{
  "num_hidden_layers": 8,
  "groups_per_token": 4,
  "rope_fraction": 1.0,
  "warmup_steps": 271,
  "schedule": "wsd"
}
Below are experts of layer 4 (counted from 0) of a mixture-of-experts language model. Rows are named router (the router's row for the expert), down (a neuron's output weights, with its number) and show model dimensions 336-447. Each number is 128 + 24 x the weight over its row's rms, rounded and kept within 0 to 255. Numbers have three digits each.
After each expert's rows: a language model's description of what the expert responds to. This comes from a sample of Wikipedia text that the model never trained on.

# expert 40
router:125107093096109125153182139103132125153120109093130127100101166133097136159156114115120102149137127122115141131126114160123142147127144181127149095130148132135166128120126129099117136144109110161127131113093098118148119141115204121088081127120114151128107119118170150119133128161131153081151147108117094137112142094131108111131110132155
down0:117105143142120146106107118160112097154110115166122135109129121152143177137123174075145149120125109148163157153101120128109162142091160108135128128128096154126136115103078137120157110142121116124152107138152117120170141156147087114142101168128140128122133125166146130115110099127137108099135109111155138097142108103132140154116127136122
down1:126098122115142161111130071164145166090121124167119087089182111153148140157136105142120115158103151153127104128116142098124171125090126134070175125129133164143130159126114178169158134124099124113113101118106119113131142172152104112146109150121144129159120110129145092151106113145147112139141164124066125145105141119128127138153127121132
down2:115144114118150183161134094171126110072120127089137127084145171177074112128148077097125134151116141153133151156147118102106126129144157132116122113090084122104142161141118083149135157138128128115131115113102100121122186161169128133178116157137152130138140137144125091110114090185138101131108140095140160155118122139114171145132083117133
down3:099123137138157135097105140134176106139129147118108150131118131111135127118131145143108183118112129137103124174124147185152120147114141123157130161148164141160111153145147128151144111102117122134093198136101140135149122098139121111125112165103138144105120126117138113132144129129124118138144104095107153144128114154175115158137097140119
down4:126143135133116134121135141098117128140172150123163162139149089155103149113155129106133155061122157114131115085138132141119151133158079122132121120120122098123125147134152089125146138143093112162098140145150123091097107093134128101156117108129124111144106125133118157107130138084128093144120150119124118154126085166122123095139181123112
down5:118110156122132109131135171119116093107116124097154111127189141078133190141104115116129099140092129131129134082112123185118138144117130127141147104114146122159176139112137107115130153145115164156119124108115151136138080089095140107121110095147131146093127164144144137133125128106175110125155111120123089088090148113141081110123097141132
down6:132133145168116120116134116137139121125145124103107133146092150112112126178116087132139133178132151108108091149130124134122104137116151123143171149126090075149114113106133118146177135097133124124110164117157120080121097130146135156110131152141129133113120102143126177091151095152135088161123139143149112119115114097147158161134109133093
down7:109140129172156152137128129084123121182126145115151131153115135118132102145114141102091109123105137117138109159143101119118176158124160113086137112138123135167162115088155069117119107126135110098149125127134180137131109183131094112183129125108070125096141155127160125068109100106124171117145131116132136167098148115187106180118143105141
down8:134140168123133079134071136081139095115061132127165115127134114113090088103094088125121148170132132093115147157124111113158105121132114084086126127136100083128134130134102097161143084125131133103121115123128121116144141113115154124126144115077137104099087072133145141121149099139097124123117108122130147133110125161113121143114140118104
Description: Article opening descriptions. The article "a" opening a lead definition like "The Woman is a 2011 American horror film", plus "Preceded by"/"Succeeded by" and table cell starts.

# expert 39
router:165166083122123116110114107173083172151133167148153126110142145094097106153132139092122161130118148141170136119176108089136092089116131076136076081146160166121122145141118124166141119090141155130117129159115118132107080110147111090109182146118094137091137095141142130146160104145179141128098128090105090140121114158170144158138130132141
down4:152114141138129161140131118105146161071103126144108144104125092099125132142139123141068136128123136132102107163121151127125143146108143174105132111152159151125098098119146158121145152123134152076121148133115107125108129152133150151119134181118140114128126090064146148103157117158108137158117122107075100145094151122122138137114131120149
down5:133086140074140120170154108112123147110137118148154144109121131172115139108122146129121115128155131150089148122156119140143112116127138125150120178130123099123099128131142109099138177144094141088130135132191095104150165118154178207123175117104155143123158169125138139119105103100118162126129124114141111124146157150098117150113120145092
down6:113102117166114115153111165127088098138128124107108105151098087105113116130110153167135113107100072110125111160112116149153111142164126146151122134171102149133148125144144152143170120149131105077121058118161116125125111142138139098122139121143108125159106101151158120127114119127136110096158103124144144080089162144107124098147119128106
down7:109119129142125131129106134112150131105155174142148128083074164137165148178129140147144178136072114134086123123169129161090140126132173168107134133127155139102102089142082178119164132169127092138129097141159125140107100145141135115120083112170144138136125117154132127081154119154140114126121090111110121100148149123102112120123131164164
down8:125095122123116097163110122121109138153092150121083108133125118110143155119135145122126153139105146112137135067112121146144131124110128109170128144153094110148164139151108138185161097113122147105104116110136098140132114129161094158085101112123107113092137103096118169127106107089125104116138170142137198070110143079125144131123156138138
down9:133170101142160116115138107114127149112138123159134160117164127139149131130139152151107132160149156118137151125138183133135111135112159138082090142158139139106118111119104131123103106100125109107114137120100099097107144117171152121129115157163138122133123137107108096176150117156176163158148131128138124100121128157144117137129163091129
down10:137157100129155101095128102159114126146160123129075087091125148135081155118166163119138132136113136130146134131146158123161105159125168133130189138120134130140095126102143143134143153183135126099096128127154124106091084113138118154136158113138140161131125139107111162126136149150096135104112140107101069114113098108106145147189125119126
down11:118091123122133132162133104138108104095161141095112125098128123167117121180123103137169116091079129116127148122096159133164102131106179140094145146121174130126115106120120120087130117132145145097107094121154108128144112160111132167124157176134127087120115139111135120125163125123112141142141114116119134115149123162139123146097156133129
down12:116128140102152101142128110111150144132128128141118095112113133097131158134109136177119129137085131152123132099130114170112115114148157146112147104105147132133160122180134135109157073127144121176159179140135120100122136086119130115130109147163141124144122124154095129097118139092116143137110112142106127129123121118161128153119108103102
Description: Units and infobox numbers. Units, symbols and punctuation inside numbers in infoboxes and tables, such as ft, kg, lb, ±, tons, kHz, coordinate decimals.

# expert 33
router:136105167153135143123169170133111160154141094092121149105119115134139111161149145142130093159162096161132145149114140148103116136120181125089145105135124144107156081081099169098136120148139109098126131100124128128134130117110133144132125113144122158117125107162132163118141139120148157125127145143142152133120137120143117105176075142118
down0:119106080158173106092120176154163152193112159105131138134130124093125187141142150147101102106092119111148122096094109120133153184163109148137096131163145133097081164145150153131144125167114156166161150166127149134129157074123184054145135124130144153095127171099118119115113148107147128152175128116132138126148124170160136164143119104165
down1:139134120097136097083127129116129083112141126198116117179134150114159125139126084132081150113131153126113112132168158170160093142157091135136140109120120120152116119171143136160115105110103102128115163144094112108103156135155146135143137147126138095160158098119143133128108142105129159123152137096108146141094102133093091134126145102169
down2:136163135096127135138171146114098079119193120126131158118121159147170129180107124168113105111143114095134122116101129098108155139138119116140152106101135127164141174110124118155167159100117151143100159115152149125127102181132097094091096126127123135141141120132118122157122137150161140129103130107144128139151150155067135118136156105116
down3:128136102109122144096133105118152118102127166164161120158156085142151109126120136078112122132138117096129144155101114125178140118114151121150129166093126127181157125139140128155122105066113116149154123162137121115142113141110147132116123167119100122075132101108103116130136108099133131113127139093120108131156150136170090115131111152111
down4:164133149148125105091111103158129136153109104083143121125133081162141120147119117138077101159116097124168161093123122137111122135088134096124134118099162110158074113112169101145129096137149158161153113096107128123140121082111126066142103127142132130127144098110130132146113173147130082155128133167145110071084145151103138135124136083145
down5:153096107144152152101124122140142130118109116143127134142132142172138094136149048156165099146134165116107124096107111115084156067101164114132142127067129123120104152120100165125141185184153183145132137138125108121155138093083124145158117124115085136118149119137145143091085138150131118147165126142099078169114149206128126107115126134127
down6:094173129115100113119121122128142142148092130121107136154131160148121137122133134088118111095102135141114117129132166083147139172085132112147143153166129136143103121104117133144126153170096112163149113158115132138124108168178140106106122150145154123115098171133148088134163099153167100125083143153118081147129129122117134181131112115138
down7:129150141153166127090153152119162137125126151126184147118103150138107161113135176163154114155157126117096138116137133105115119127142096096110107175115129106177179135121102092154086122122108092116139128135137170135140154149125147118153152113103158135121107156084148099111091124132087125111116147133117172136083129113148147116110101163114
down8:156152115155151159112132173169123166125137139161129164142151145083089097137111129155111182191109136142107101114111123099128131101137142115122112155157099134144142156146148093139128145160154114091093126088110140156143144162074124114152116165134110142123115131103105110144133114125124107128169131120094099099151168156112085082081141122128
Description: Mid-name pieces. Middle pieces of Spanish, Italian and other foreign names and words, such as Cast|illo, Mat|ado|me, pan|ora|mi, plus given names like David, Carlos.

# expert 17
router:114112174147168150125103126147144110078113083116111119129137108161124150101147154088133065145143130126099092145111161114157153167105125101120118158147119148126101103156107124142176097155140150137139141148101144147139095144133112151150150114158140125146106135124159113124102153142102134127129117123104115119130168154129124116128146104128
down0:148118092060145133164124133115133105097123130122145144109129106108117156129185155140082134129130110082124137135163138134107129135101129117132153108157137105130082171088126103139146070103123126154110150136123092097073084123136127126125142118088119136144090112164135128110115121096132131109104139137161135111062142131177121137134115131141
down1:177136095109116123164117162089101156108163130145112141167152089154131167146123153113135120103091141109167154147098118123125150089143128198106148130172149140127150130092132140092125178119120117126111130090141153133119078128154076107102131129131154135116131129114175124135112158138112125124070121144090100126127110149133131147120116143105
down2:179132063104123167154088121102153148120154126144159102166107111092140163148155112185122113174160119142122115173115127166158120108140154104138108086096117139141123126155135120156112094105151116104101116140132156113131138154151117136091143109118114163105118105134122137087126104093140143137141097128135164112122144119110137124154141148077
down3:144095110173154107088128122138115170189131144156117147128128117075124151085166106139128149173107158105184108152150101124115178114092137140129133124157146118119171111091125160149116136146106179146155161117093120151123139106184134083141117125116153143155142092149143149164116130129108082148156123150126113146110095152099103155123139114105
down4:082113153122154125107122129087155118148117120156090112119107135081128146128160089128119133106146097086126076131125136157148120112094102134117146128105128104125177136094102118173144125127111139097122084126125152135133157172126134106106125106143105125129118107152146148133125093095111120136097136102101081144139133130103105126118135160059
down5:149101134122145122100150152111119152118092134116148142149136121146129172118152080150088110141152114116183164128153095113137140126088160110152120109152126103141127137186118129096124106090124145111089119132061112131131111098108117154141158136118131121133103112092099133080149125145145128074122118106098096111137135147178140115087120141156
down6:114115150139123074087127118158154129117132118118125107161197136141164103123118121122116107132102098089132122160120121081129082133112114131139099144121111109141167117107112091159121130105118128125149144129148145144144146113118131144120118102100157160110147134141114073105108131157137136135077121107144138139095096119116109119095117170126
down7:141128071125147160103143158142073113144126160117136139131128086117102155152158134126099139121100124106139143091156117139140094138159127176123149138132136130140113117116123161126097114123109092148102072131108155095114108137150086116138133143123142112114122106136168147180096115086093158084106124091143135093067191132151116173131144120119
down8:117142134107136133128139126077099132160132120122154138098149137137074141165147106129121121121161157116133141083118118132156152149082110149148120141150088109114102130137142137151157131105127124151115161143074109126105158130117140117140141144126145149137121167097156145135091135132118110149161137091135123116125105144171136171158167154111
Description: Abstract noun suffixes. Suffix pieces closing nouns and adjectives, mainly -ion, -ation, -ization, -ution, as in abduct|ion, specul|ation, plus Greek-letter bytes.

# expert 44
router:135100118118133097101129092136153142114101124174166153118147144155107142107104119108139104152128132109100169102116145115102141160137135108115098130132113121184130153154109177160121133100141102100141173100149142179107124124131092158154128149111108158124107121122134140111113064127165124118156088136183139168137165126135132132118151097105
down0:152170137144149129103114181116152144123111105156151102193146082093121100124128175139130141090156132135132182093108129126137122104118148141130111104115111154157151086123149125127140105121116123128134126103101135099139142103131109133140110138125145127156104106079139129152095145112129129130110146150149134118131128155106130125129152135116
down1:155085112124120133135073123152121119170157164172144117150129156116119130103132138118145093152117105100151114138118132170138121124105129135121161138125110109160166142180111106080130091137112152121137126129110143114107117147120152103098091119147122122095104098140100156134074149134139184131125161131113127147110139099113100131119105162161
down2:141173125107126116161090147101163159101111150114145090137157118114150085123155173154111104157132089087101147089184123153089170081096099127149116097145149131148130157200107119112115096138149122138140103112082101155131142160129120151139167129103143109080128119127122101076135113124157113130109094089128177120109147146121135107102124161197
down3:151145169138122149137117106137124130139147126131152124123131150128099071160134141118121113135089109153120130106065135138108123139138086113109129090087133087118131158126144137114123117149092163135127142151157125079186153148115108092074116122108122140138127101167157108084142095177098124107086196126113126116136129127096140151135093190154
down4:155085121155137146102132130156157149137122142160126116106202115116163176128126144145136116168147128114133191135100157130113111118095126157157137112120110114176129131155117117116146139155097150115182129130113122130133178110114117154122104166144084156100099159164113152106129168101125168133118144125086131087121114104122125115122119103129
down5:121121158145109109105152142124168159141144156082136107145120092117124117150151137099127101145117103153132153135162147104146145146106173125138095132123196118157161125143141092106120133108117128127155110121120125119187164153157108140123114118118126160090192111121110111162157155144094130177148134125128156114136102150116106174078125183109
down6:101108126173111115156119137150163128118109131166109140119112088139134106139114160128133110140152124133141121114115110124099101103144163079133121102101085159156159130149133094129151104138150111082114132162127123131114134127128094163124147138085126114109089092137131117162112148126083165097101099129102138088155116157115150131152071092128
down7:175159139163087153129124117088131104171119135121087115132150107138134128126125143148143123139087116133112185152137109130120139165114108130124108122096053165139110138161107158106114103129129110131086142106157101119123113090119132192149133145133119131128142131170089147125133092126131145150125132114143139061094118150130165113102106106135
down8:146117130106154113105085168129119111131156172138130131124126138101078093156143121105148149163098093137128168160154077182145126135111110136085137119204140134082189122099148152079159106145089148142103151166083125135127129140119103117125154121092137167158131121094179087168141097131124109116135115104102120130167142109116119088139147156112
Description: Such, known, same. Words like such, known, same, many and these, mostly before "as" or "that", as in "such as", "known as", "the same", plus "-ing" endings.

# expert 37
router:123119098097127171141148132137158135083136099148130127088117094164141098139108116079133093104146100136113158134164144148121129148123116171158133141153086154064134130081096146119149137176123112124140119070128134112104137127125138117200126123143124115151143117114134097099155132151112141152137140109164085175134161156115108113177121116049
down0:153167114134143147108122126134103128142078133127143134118192149113159136143125114106141121116119153085122116146143080116149132150146124107145079128123102139141108146118190149115161129075116130128107109088141101070111096134114167109143087150165143147114082112131115139133098144156162161118133153140119166155132148147149131135127101095143
down1:149193122156097106128101131180119115101111116130142161147110124151115135114133207090102154123143127137112105133114108115130142150161139158146105122152170107120117121133132130098115113134100121146093113130155122121131143144142125134116108106148139144139134145147142149070090149111119131136137086115134094124090102153156151114118137151108
down2:083172108130147126157116129154135143130154105167119150073114134156090133121147148170133097130124100110175156112135115084074103126169054136100117118130152138132151129153160138137090165126114159106158109101112114157096110153104139086125102115158109141109143158125147122132145155126131105128139132135134133107094085096149155147121155110123
down3:138138101170084105114170096121092114100106135113138071110144124132101158101136151132173107160108139152122147083130140151111146163097144134118144146123134099097149113139139138179158092139149138092137146139145112126134081147137086123151119122150120146144123120111135132169098161125116194109137129142093098134120114156102118103101148116100
down4:140094128113110132152099156129153180179116145137114129141153114084138134154103111170144129165169155115125130087131099107105106098134136087135119129097123074121111117145133110118121108134133118135121111127129146177135135138129171164121140113100156118148089149152167133140086127142106096137129174140150131101132139136109091160121079126114
down5:146104089138121121113159124161103170110145173152154147118173132145140133146107131151078107119169122145111131078145134122108102137130101088144118097122161165154142172128114094143132076107143136110113156148131180131121117141162106109133138106125094113139133124148115114137107160163106144116121119148144155142116141147127128149134113110118
down6:134128154127114138106144135121116141157127160122085103144140169170111129110171129114134142144135103122135125146167090107124171159104136154143117083141098140132152122133132131102097131129106116131110088152168119136171102210145160147161136103162148116116142124156122164144103126088121076118146119135135138099097167112117117090099160129125
down7:133085122145149101134118138130118109118147137107166147145130122116112128088094120107125120104103118112079179120096121116125139152175118127134109128112163053123114146135133110100146141129113102129148121092107120136089103113149160154146113150110118127128123107163133130134114082156140093105097139117151114161081125128115129129113117155094
down8:145126140121103118129136083117128135066145101111111146144162140136136137184148129142099123124145122134128150120129147102138147120135108105150132124117120131131141097156106083115171128099158121091103106111096142126123139103136155100124105124139132132110145133121168136102137136087112113168147147103094086120137136109121110122119124156147
Description: Pronouns and taxonomy terms. Personal pronouns he, she, his, her opening clauses, plus pieces in species lists and infobox labels, such as his|palense, Years active.

# expert 9
router:131116071157098109164144150121157104127106106138081112095107106166121111076168134150137151136145140124164149148097122134141150140121144148148095107109142139129099161088100154071139153128102115096124096105132123106112124172147150112084110132143160093144102139105125111095110150114140107171110107138136165121137113122144095103114115102072
down0:105107145176130124135140110122101112120123132159150112151158099113138153146158134114097111149123166128120114151128121143097158110115096161170128085108100119144123167163135181097122144152138106149134153137135116102156149122092183138155121148112141110136144110098142146156116105183162107156130138181114174118129154133113095114136138084071
down1:101152147120116118117110124124073124170141114136157091160113176128133068145108151151153176139101145142107167120110124086137159142117135153158161101106156129163147119141123118121168154153135105157117079111147135118138122156161151138152141154143114123115164172105113129119124125145074185144135157188143140127112131103147099097129145138113
down2:105084123120132148115141122110111131157089088149161153114165134114143158161129118101138133144095118124183118133124107122131141151114152133108115158122169112130147092141122109113140103130134108158194155132101152099122128102144139114143140108142127156124136063124104122142140140141147152130156102120094159129155143168131070087080123118133
down3:155095154143126121167091159157134114129118119129157123129158083086077130124149119169126093166117109137151115105118125124139120119123146141088096133135112117080110120112155085147125106141143159119098155149168134124143128137134123161148145108131178144174115143104122137108159141141150148122120122131101159120130141122139188166133109102147
down4:149123101144146131156159120144173147142123138094146133125087134149123110152121120080112151119081158190125070113173165132133145089118150097156150108136142109137156130167157144162113146097109153156146133146133127142165130121081098124134103147120098117082152138132180166136118144155142090125117124093144121127091171154121122134102152119134
down5:105097095109153159145131115098110129124125111125150091174134125083134113106152124105152150128155117102127177117110141123141157117157102175129131149104144140113104116159143132140099137095156085087148110129149143132158133161091109133152138141147114157125099117111142120148174133127133163137107144132121134129136123109126142137123144146136
down6:113132142149106116129122141069168069111151146117095152117164175165115142124158080166133142103176133139138115162151095117102140126098130117125139158125141133125101135157202151121132099155131118117118160115089158125124143147128089137115142112136135073134137126179150135147137152140098086136138147145098128140153128117119126127167111124153
down7:131104135136143150139138102108148129096182140145122088141115150144124108111132150181143178161160119110127160077174076117114137176127095179155123162107134173101129134166127132145143071112160171130120139163070142146116132109134149116125116114142136129127098101161150124166122160156140082124117091112162137121141134117171147119118152112149
down8:168103126117155077147110148116140132073119141135144182112139145095152128107149129130108101134152131122094108144126135120134057123125099134129126159090151129100119145105134102103064141173100123119078108099131117106126172128123103139142129149171116109180117133110135156125136164119127118141144128109130137118115133174119085133161128100169
Description: Word-initial prefixes. Opening pieces of longer words, especially Latin prefixes like de, des, di, inter, tele, imm, as in de|duced, de|dicate, rel|eased.

# expert 12
router:137121156144150122159150125107115119124166125135101114090113150113110096102097108144128127126141082146141099107163138159122133147140138120120131109129163099102142076107142151090118143107133137110141137111143099137133154155104159118126141142115129134092126127130123157132139133105119171115106140093124179179141136123153102121127101152101
down4:122143100126100157142132124200096131132069106095116090123148114114141150134095153108166082105113158103124099153181144188103121111106123160131100124115077116130140164131123102132103161124149158095130156119119128151112127158147132155071145162123149177175105128141153170137122157126161134137084136135107104152123121133142117150115111138111
down5:101152086142123132106153145140112128172120130100141144150167117098175147127155160138135146109144083103110134104096112146136121129133138147067122142101117135146156183110169158134125124135082110139130117090116130104115139125132122165156122110097137112095090121096143145111091101131122143124111117113184152128154136125132131123149159137097
down6:126138080154172143136127151111094135094139119133129112119133103105131109097111093120094139142095120148124133155142117158143152158175155168135110121121142136152129114166097121143140140122144150154143101085142117103136139153120097133114121146085094147113144120105126123106099111102096101127103159133167137149126151111109151152109144092097
down7:147126133098121077122116155134100149125083137121151093138134118073122117141157155150101164127137117171129114135141117147118111118120073163132131125153123095123111124167172107107136189133137120135127137062157164094156089147113124128091108082150144139166157102094102117140155141154117098107152133141143116132144096116108120109139129116152
down8:099150143073095109118178108152134124133117159132151125115084118114141140161170126130146129079127121146119148151118121172120093117071126120141093117125151131164156117093142141124143142120135080151124155122116166082117102134166127131142112112093125115157107116116102143121165088120143135086128114126134152104138107110182168117147169089090
down9:161153117125133127166097100125120136104132127125120143123151099105146119140157120125138050095100165164100118147123136133131119180104158078091081141159141079113091107134157107125082128132123154119116115132102147184117144136166137144055115123148131153126155136137157119122116152158136173115124075121138129141108157138161134077117164109096
down10:130138161124093134100118082132155153132104106186091139111163081147049147141171155185108129139115130109119091137166126183156152127121124144153127126085071132128157136153126123129141138123128106112131129098090145137166123135133107116097124131130134114142127133145111116104130135113133123084124116078137125111142136144101123137146167127123
down11:103109129142127144095127124137086137121126121108109122090115118129131136152120116136114139104122135117151129105167097122129089135092128119139102102135125140144110150130115162120091114112141141134178081105139162113117151084091116137121103141123127084106110115158130095116079122136124108124119190091143156099138140165155101124123149139113
down12:095113132104127096092106131147117094080116149083144138127167140116121146115145133105116165086098127172175100112065108077165159111114137106111171121139091150120138099113133089136126134170093135155140133126150183115166127136163122156138114158122125138140097141143102149130102139142135141150119179079107131087123088091136105153113127111149
Description: Name joiners and surnames. The conjunctions "and", "&" and "or" joining names or items, plus surname pieces after a first name, as in "Elton John &", "Jr", "von".

# expert 19
router:129145114167102097153157127180100134059118089131154119139111114134177135084171090111111119132106135127141137121121141137119129088137094116119152188145136150116138108085153110146138128155095151069155128125156105131128126129166143129104179105116108183159106143154144149154076142182101133104070114165109123144119111124180142106110100143116
down3:139105100095153121134153118085130144102162104114149120096108142115106077106144097126114107135146156113164103166128154166118105117167155143093118116122131104128093140139122132157107139147124127127156091113117128163177123114125112148118136152096144121111128117143195139107127113118115187125151134109109126141103114165159085132135143118095
down4:109138117122136139136107143119175071104112111168153123129111157114164130130139133132141087155162116159099138154141135116142109139173113171094118071108162102139139163141137140105145128197108125134141087095132082108105122187129181156129122169149126137083097151182121100125123137115127096127135117128167093106099094073119147153099135130138
down5:131118120124144101117078145138146070126131160177109094157143149154074119114136108145072118125149142120117122104135164099151139150157091164128125172128105134111164144102090122136128073145156148100117109122093113166177118110148128108128141113110120148133136140102092070115142109141128121146130144109122120104173172156146116116072077156120
down6:119176080128155186146125134160119128136085135142141147136150134091115155162136151097147111167149124143115123110134137110144133092125104169199108115140102102103144165135128117137109129115153152149126106149083162103172110147102163140148136168101099126098127130152117108158170079133167079120101110144104107091101186168148122134155128104116
down7:100116119121155114143115115084129135128137113144104116128142128129139153151135135146130131122111128116160098118144111097132124132130074150127104140123079108151178162121104212162124106161088133150114141157139081146113106173121119143126120093132110119105150124095139148136155115173139103141108093151124104128138133121164170076148131121108
down8:057103121133137119145136148151131140095164095145142128157132121070164158127112114162128129152122120119130155121103112105157116152084156098110104105113129114136184122100088138146089110099143148140127125163111075139118103086101090144117105172115160083129131092071161142138085137070106137113112138124124109139154113111122126113130127107090
down9:122119164083144121145149159100111134130140160075111118139110116115151153165132153195153139131157113135118108133101139104082134131109088144111110138113154137146166156083119067105125153149140142064108103108122136119111169136105125118118179151166146152109152150130157155142099150149121112118112174112104144121121109096153107133121089103104
down10:102139151145121091115119111140128140111112127092149114138118118128107114108127109110085132098148174130106127129119168085125142090115142055130114138143135096126195132174160140147144114110104149153138147142152151121182103099080109130143162127152108142119125112113146131109117133121157188128116090137175113127141094173113121079146107117140
down11:114146162136115093103098147176109109143147119103107094105132106092129211139125117093121140108160127120105142112148147114129134143162103109135116133110152106142150139152087138151131100131114107114161146185140155133105167118126114137129153141099120103133136136152110133137158157160162116145151138114144066083144135133137122193119181116135
Description: Mid-word fragments. Consonant-heavy pieces inside ordinary words and names, such as mains-t-ream, Frank-f-urt, he-ct-ares, plus verb stems like reg, div, remov.

# expert 24
router:163144085149153116145096156139149173146119157184099151116150099092154145115176101121121161120105157139086151141093089093131161114107107101158130149139138136119132150125082090144137133152137101118077139184120130185126130146142136100118132129130136128163104092130130090167118127118143117148094137126131121138113121098112138124135128089141
down0:071154099123132147113156138119092089134123135074159119152146127114107148121104105117150111112136111128121127115095151137113123168149101161136132108110134094106108110127139117168145086144099170115123108192132101140108152106139088117123077150190154164106129174117154128114117083109099119115133154096122123127114147124163151129106152157134
down1:171178191124134158133146118133175131139162124140140103181105143136121141127140121127172165127143123112166146121156047137149142093130115133147116145157145083124149134111104156144161142165127169128181133121129102116118119129110112128092094113129107173163112097129144110112142112139141085178134137107099087132120152176135142165109107088151
down2:086147116182116119119135104205077111139138148160097162124131139141131159103095126111127100153111148109121118099136119116120144155145098120165165116122108125180153103182139139119125146200123126138106121147146123143140093139095153135129123123119106137113099122122125119143127130144154079116172132127152136115126174113126167107106153133133
down3:176119152127107158123146136140134123126139154105073147126141137119144126126160155152109135183090161136125123109113180121092108113077191110100121106088150132153154121089062194076156101154134143129085080142123144116124091106160133119134105158144100123169087136113123150124112130119118160110166162131114134125150135146141142129168122154097
down4:124165148116136078098116205101132125139108081123130161139110127152161120121117131135147108150155135150137136131126121116102107109145133145113157133134191111133128090062129136112133160132126156145140129112169180135122137147165116128085149089115104139151163106094131138121099148116142163118115118131129130105161098122139108118117172121084
down5:139105113153149089103129103130131125128131128121168120131103110137175145128118132129178136158130130143145155140109173121125117187152137101121126162129104135110106171171099134169132117138131132156126155149124117137104124110134123107114098098149088147129096143093098126115117115114162113081123124129103140134167127126112159124149139078161
down6:134136112155117149171125127096134100149128157152149151112151109152146139114110113129152090125175133146119128100121138121147121123127128101159117126177148191149153133122114144100123121136109114128120134157108078120113130135174143136105127126125146122108115169141139125100181094073119137126168108113130161119185160109131118125160139123141
down7:147104123146166131144110115148143105123147090126133139199111103118128148144101114116131121139114154119128150107111162116112132124133178128123156109120124119103123111136171153153145124140142131130130111137142130089134132129152095133100133112114111140143140158116108093155146098157113055143165176094140124171118104145112098140147106086136
down8:116126130138158104119111163129160119106145134113104115085137133173106156129131151121109119137128098164096163110096110098145073157130129120126149129134127131101132116162091121137130169107111145114090144105099144111120142101161131145120165139119168136112088139153100151161135136150136135144125113103158139089142147150086144139157111134153
Description: Quantity nouns and word middles. Nouns of amount or grouping after a/an/the, such as number, total, collection, amount, plus middle pieces of longer words like "conce|ss|ions".

# expert 38
router:129156113143114126138167131131144096118136083114118145140094161126114102150136120157139111164118098130104141116139110164102101142131129076133143141104116123147169075149129156102081106089123120123159140130147123095145100151135129127106095148133165122114118100142129114172161147111144177147138142121159178125116125108153107130154143144111
down4:119171178112195146127134139157135127105161145141125133154127126113144112107114107075130148143120121091106155132110127134129147133149143128174133188148095102161093092137100095187122109145135119125115126129125125131171114117115149145150140173136128114121089141129119113116143143097138147163116083105150147132141145112089141128123113122163
down5:156114130148130138139134064134085149136116131084104172058115137129139141142090117132116122166100136148112127126152136138101145119150130122142111123114143108111125112129130155179142140105133127147120159126110204165126107116162122173146125105102184096119135129141122196115064092121116151178156127120105169146151101143132165105157145135113
down6:133120133117094132115088110107157107133094118170139109123079136096132125142132165160154147098105139131101104136143131118127111132116092120144110137183138126105074146111084151163123087128126147118168130121150131126101132165114133094130166105104144104144118147124127125112144178143123111087137054092119076081136134123126164130110147096129
down7:104110156109135148126135114115123133115113114149095138136110133128168119084153174159142099145119091065107130171168153189138168085128143114106112119136124134142191147097146122094133138159126106115099129111132130161124117153157161086162136112131151140116093136138126116124152120134094131141109132126127092098081119199134148121121115138096
down8:169122120138136094104113125092118137098091113134148127153126159156136118131115119166119084112119130162128081129116147096158067142108189105120129137118114144119157078102125142083140092163158159108125138097110151137111102146093115138104146140098102095128055142121139133090117149088130122116136122101110104105085117109115143131151123126083
down9:110132110105122169074100138120165133131142163150157107149123142091133118153091202109164155144075114145150141142140152140107103154137128096128119140086108181131166156110119106134124147127155122125134133157161101137160159174119121161121115166096093143135112083067133186146146146112092131137111097132092129124114071127126153104148161170107
down10:071129105137148161107140128126167122117152115157107135135097149112161152124151100149114109139103152114157122113137122174099135113169132116174120142141131154157112135132099102127102140126075142151122161157161115108126094116126147105108120081128132131149151122134092119180135128115114120119188104131161147143146134140132080170081151083103
down11:128099147141119151109110080112092107154141141171122133089119157175160142136154118154097106102129068132132107130146088088136141069128115200097117117144138155135145105104080116117166098197137137122128112109166145141107134174153129148098123122142123119161147121087114163112185114099103108140133136076098108148134112140135141136123174094125
down12:153200133140101144118143109104112156102081130134151092129169093096130133134145115129123104141102111144147132171123107165161118127128189127124155150094134141139182149168122122108171155121122138129092130138125097171118123188142179109135165153112115154115114127130139165118164128173120148101132146148109118106146093134145181078145128135119
Description: Surname endings. Later pieces of Western personal surnames, often German or English, like -son, -stein, -kins, -ingham, as in Swanson, Randolph.